config.toml
n_layer = 11
d_model = 192
experts_per_token = 2
moe_layers = [1, 3, 5, 7, 9]
router_score = "softmax"
normalize_top_k = true
routed_scale = 1.0
balance_loss = 0.00238
norm = "rmsnorm"
beta1 = 0.9
batch_tokens = 32768
dataset = "wikipedia_en"
Below are experts of layer 5 (counted from 0) of a mixture-of-experts language model. Rows are named router (the router's row for the expert), gate (a neuron's input weights, with its number), up (a neuron's input weights, with its number), down (a neuron's output weights, with its number) and show model dimensions 0-191. Each number is 128 + 32 x the weight over its row's rms, rounded and kept within 0 to 255. Numbers have three digits each.
After each expert's rows: a language model's description of what the expert responds to; "raises" lists some tokens whose logits its average output raises strongly, later layers aside. This comes from a sample of Wikipedia text that the model never trained on.

# expert 15
router:079097109107149122168098122116117145103137154085127114127161113135133065105138120074160204129102139093128143143055176145107075137154134180137156187132116062124183135145140099141143141122147124179087157165166102149114146084109082136104100138107133126148120128165099093127133105121114126127133109149128119132127071064162176102023100127104113123132110074186162111081127163124101116132146209147164078176155104104091178122134146123122072115133160109115154096095128171033096102111145115143099149074158091141173122092100085108073144099116113112093207078121097182131076152141119132193
gate2:146109087123117137181119116101081140216142119151144131227081138124103104141139142134088235166115168093079127166083160155193112069138087140167117151124119103174130141126156110162128124117158136149091080107063154126120101116139079102126135103151154180067165139105088124162171119162102138225129125115069118130185131081140122102158109111124152111130186117127112068124103127138088150152135116068115167078130160109130147134081135154165072086066130133108132143150179092059127160108100103136111127156135127132135111127175108120099076128145145148091069129053136162121138169147128138118
up2:078122115120130140135093168112133094141171128099118177097180166144090153113129162092128117102186055163189134139100140114170180097131122114062147105098112124078159141123130133099190175204112107127144157150162172150157183139104157139148067138128138052128178162124153123097102112067118057095124209139140124120195163101155131075074129118134145123142189151162145116120170144151119132148144082177177162105171153149139122107091150114007130105133137080131135071137125146147197144137128145140132156132097124190114108127153118124108105120133168088119155172152137070116086119103113143129
down2:165133128103126106101062151137124124123144132158058114162177129165170102098162147151165124136100083201169161170106105163127172107124106115102123106118185097115136131156124162127139127141134129039074102147129145065114150142110180116160121106125103126098169118139072129115145072148114107154162121130152148081114116155159054090081077060099127154117141228102131118114113139097123129163094147057146124104140088128109178152082134095144114173166134108134117102176132121022118099096176106126103158125123121028122131130133123153135127114073079120130137127173122112124186198075094104139
It responds to: Country and name words. Whole country, nationality and first-name words, often in sports tables, such as Australia, USA, American, United States, James.
raises: "e", "i", "ie"

# expert 10
router:146172114135162134215171113132154127120102140172152103106152153134101141111135117141081126146141111174141148106131141091129095110094147140142069121157109118153126071124172136111148122134173105163077127141142206191091171131062112134112132142131176154176134136161139192076096088077203139096169124099098163070155069073106199083167117110177107114189126126084143158142078122116126210170162117127131211100110175116117174119139142120111138165105147162072093172127136087171129086140118148130115136167220133108150137116113169122124116143123150153144096117149153130168143122078082175112
gate1:092126163079125084134160137110141124133128145069112130134107115107092112065066110124082137171136161157130115106111127128195115152094133130139135150094107144153143167073127119126119073132112065126131079117102085131122098169102118171088127125126055155139149112128164170109117163117124189105200191163138147103149100129106101147116120128060149088078132108074122104108135149135138107154102123113108149152095157119126162175116148080116078135143125150101122077110112066076124124107120098135111100129084007138079215160116145151152141086079139137102053196229111121079096145150138138146
up1:109104137088114126102166115114093124086127111162162132114151182162129129128118153175135128122117129060095115136130124120117126127131128217109129129172128121154069081164146128171114159106183125139143111161145105115154136052153085097202150168149111162110133123126098157088128094154081175139089065112167040163107134113135163126132148078113139125168128098149127134128141152155102058170177100130106116117085112145131128091142093228143138184093140130113131147136078098147095168154156116111092132121138141064153170091083202166190090136095080113162145044065151080113178143086123104111
down1:170123123144127128144122094107125112155125141085114087110102121118129142114059100130124132140133180131167093138150152141137146115102136103205169129198216140173161188056129130148162110163159179107095122126130167158173152138124104124065170078121117146133124121154129151051144116155182080113149127183065114142159087113125128132105135098080131057129165058076185130101109157113156147131167131091095113141144113093095124148173058105105127089104148128106113086123134119107145133147148149170088189102184143129141080104107080116176145185108063129137126134177075160097133117193190147086
It responds to: Noun suffixes. Word-final noun pieces such as -ation, -ment, -ion, -ity, the ends of words (Seeds, income, Type), and "years", "season", "War".
raises: ",", ".", " of", " ", " in", " and"

# expert 5
router:144093154091171143057069155152125111084130120022139158116152135089135073138158194083126122068126168129154129129115115120126151183108096086133147147092095094092121138148149129142129090090105143109104105162114128087105123146221109137120149113161106160110150150099151085061119131109089152137118086154074158134204167153092127197120073148149167124106136100183151122137159122115056075104111161149167133171106050129119102123106171159114141133140106145188151059093098107082123130128154112077153150112151161138108146128092099073125094136069125126107109075109130178126103180166128133162
gate2:136113092144144132098110085198120154193110132168145190118121113155123148143141093123117124150135152099089112117135128153191068139070079104121071137107061194143128106195137149105214104087150139133142094136071104085119133165125084150088078102168179140122143145121118167110135096135120102140169143074119130140194140137083147201120104120128092105201125118128101126136128198149083131095093130125129100120165139131067105122112095078145108108021146159084167114116125089019110143144094165123124100132129092154145131133112126084144128133127134147066131135083102115155125187142144168132
up2:063074133159145117102093123173150137129140125122136098108119121129098127189185154066102109126151129133143149130136140178126157086161128081089086127150121155096152145124216105080185194152106129143145140153146154131187163130107128146127079063177101093188167125144135173144113098104143111088133123130113191177168163107130128075111124135119139115140138120139111094133150162158083131210121086162155105165130104131094117120147097120046167122000121170103111119131124093093164100136113130146109119148114091188110122112102122102146143096128094176120105090094099077158138104174116207081
down2:138135152082127166127203131146138137106145103124121135121105139134145118121101202160143141166112114200109115105158123106103197082112118189113135138138132103137142091121129115170071080170118138093149121109164135103116133136155125167198136132200090108038127096154126120146144139108126092111115139118098135085086077104127102113100110130140150126151152159191100108119068180047108113114168156110211206084142121174138151137127125161118156142143181111104165125119157123143134079021070103140144126056204112093141102148128097175139128144085105127110095164148140140081134196088098125132
It responds to: Space before numbers. Bare space tokens, mostly before years or numbers in tables and prose (until 1935, in 1974), plus word-initial pieces like up, ext, oper.
raises: "ency", "18", "17", "16"

# expert 24
router:151165153148060110158142172153102124109112103117125194139113136107107171171094168084090146096099133157121167151068147107147104107117091114101152116096160135141137092165128098136098060169088134129145133098140149167076116080157179113124084125143126083141169154121139058131157104128169106152167148137111075066149111103159199198125076193206134138142108120154147146138045125098146126145145105148112109164098098114177140115143134155207116082108149109169098130143168144123070142171163135129096102094149091083142121182086126169103155150072152185098142120164171142093118135153109209128
gate1:126142183065148079126111110101091099121135129047114131104058118103145122066090122133085141145168158148129143125080141118130114120128134075132149136078170159190173140063159125108182102124091094134140090093142129137139109149081068189082126115104090157144159133151138101120096154140114213124138125133122144141175141152078138133101153135135131125147152131143048161109093136118172120164129074128094153132076161124164091126113115149105129126124151160068124060095133024067125129139213137113137130166134047137111142181107097167132074095061085132064127131143128129085117150140135139123
up1:094118130102098145115156118108140096135152128174194140134163141130079169126125142199136088135077048086126115116148127103125167127152166197140096120096139116122086086157139129171146104127173107122117136196171102118157129147130095102166155164109087189124169112129094147136134154119045114117064092140123072129097133108184111200111161094102159081159119092158100106062176142121141102190102128126123086106115091193136156113114136152107157151123119118199127125077083100164097118104125147106149126126149176064162156127111159137217132174080131115137141107103083043098127117118180106155
down1:201090111087183131128121096141151141142152115155072160128043111128122174106050147087146135132093145128186046142114135093160095159132128095126139085175185123109115165108093115127160129152144117122120027124088082113129158154123115093132125125089144126136135124117106128120176118114084109139128160155081093166165120118127119123116130133114127069129144095132146130114062166059171211124135078152046095109135152122092105127151141064135066071125122150116127073153119139128139165138144172158119172055133114155122155073129059063156159136101114139110097125144130166152149132171182171111
It responds to: Colons and month names. Colons after infobox field labels (Colors:, Visitors:, Monarchs:) and month names after "in" or "on" in dates, like September.
raises: " ", " a", " the", " in"

# expert 6
router:131136140119121122155117143124170153150119166149136135102076113157119174124137158117189149177115112071118117135168108137101193144119165154090117097172151164154192140125196108153165118143138118142141132182138173170145128154147163167134139155146052205101144132113107105119084131088149102185174160093134138195086122114170183154169112156124124116176129156211141147130158064146119148133097163149158124052119161135102131149116083098106117138096166069115163099047144103119050099102151130147129126139107160120142140183140159121119109076130126111135150118086113087102131157011063108129
gate1:133146153098122087131124091185129113062202163040105118081104136108129143102073126136084072139122192130151134125109133144180129111146139081081159105036128168107181178111120120166129134110056124141182114114158128163125130167117053189124118123130082123120162080163165124129097201122101167153143119129139128192122166146118128160128109071085123086133129121092105136104125153172171100135091087138137167122131115106145129192130125070061127089103166153083102110104148095116133123102083066139121127139138037105131134181178118098091096109116148131128140162123143086170107175127124093124
up1:093109134118071122132127127077041144068119093149186130178131130140108134141173133189119131105108133072085116144111130149127136117142162136145161133161173139159072124137210149142118139095184134130122113127189079148133128058155094048171127089122123171124120166124040141142113122103100189146132043168116077162145164116123122130121162064111119125104142119146126109100116119128122111113128129145096167142150147153136150163121119154144145163100116150187148130101095102141106176148113129174136161144161156055126129055081225133208130128098129100122132096094104054130162132112183162131
down1:125082103121141134157134115073132131133128159145064151119100081135096138055082060124123115177134161118127050132157120096115133092118115094131135166184146085128140152102126160082208100120075117139098075130125112152173080217121155123119116091103181135111123133105164106113167096103088132108108136208064078177139129171135117195052186127088150124156112141139167125140047115049189148125147113126109130105142138134139093150189136095107097062133121098108126103125117131117154129112177102190110213098121136110150106172139110127118127130108103139106130113126141133103170081157159159114
It responds to: Mid-word consonants, ordinals. Single consonant pieces inside names and words (Earn-h-ardt, Char-l-otte, th-r-ash), plus ordinals such as first, second, third.
raises: "in", "y", "o", "ill", "ag", "or"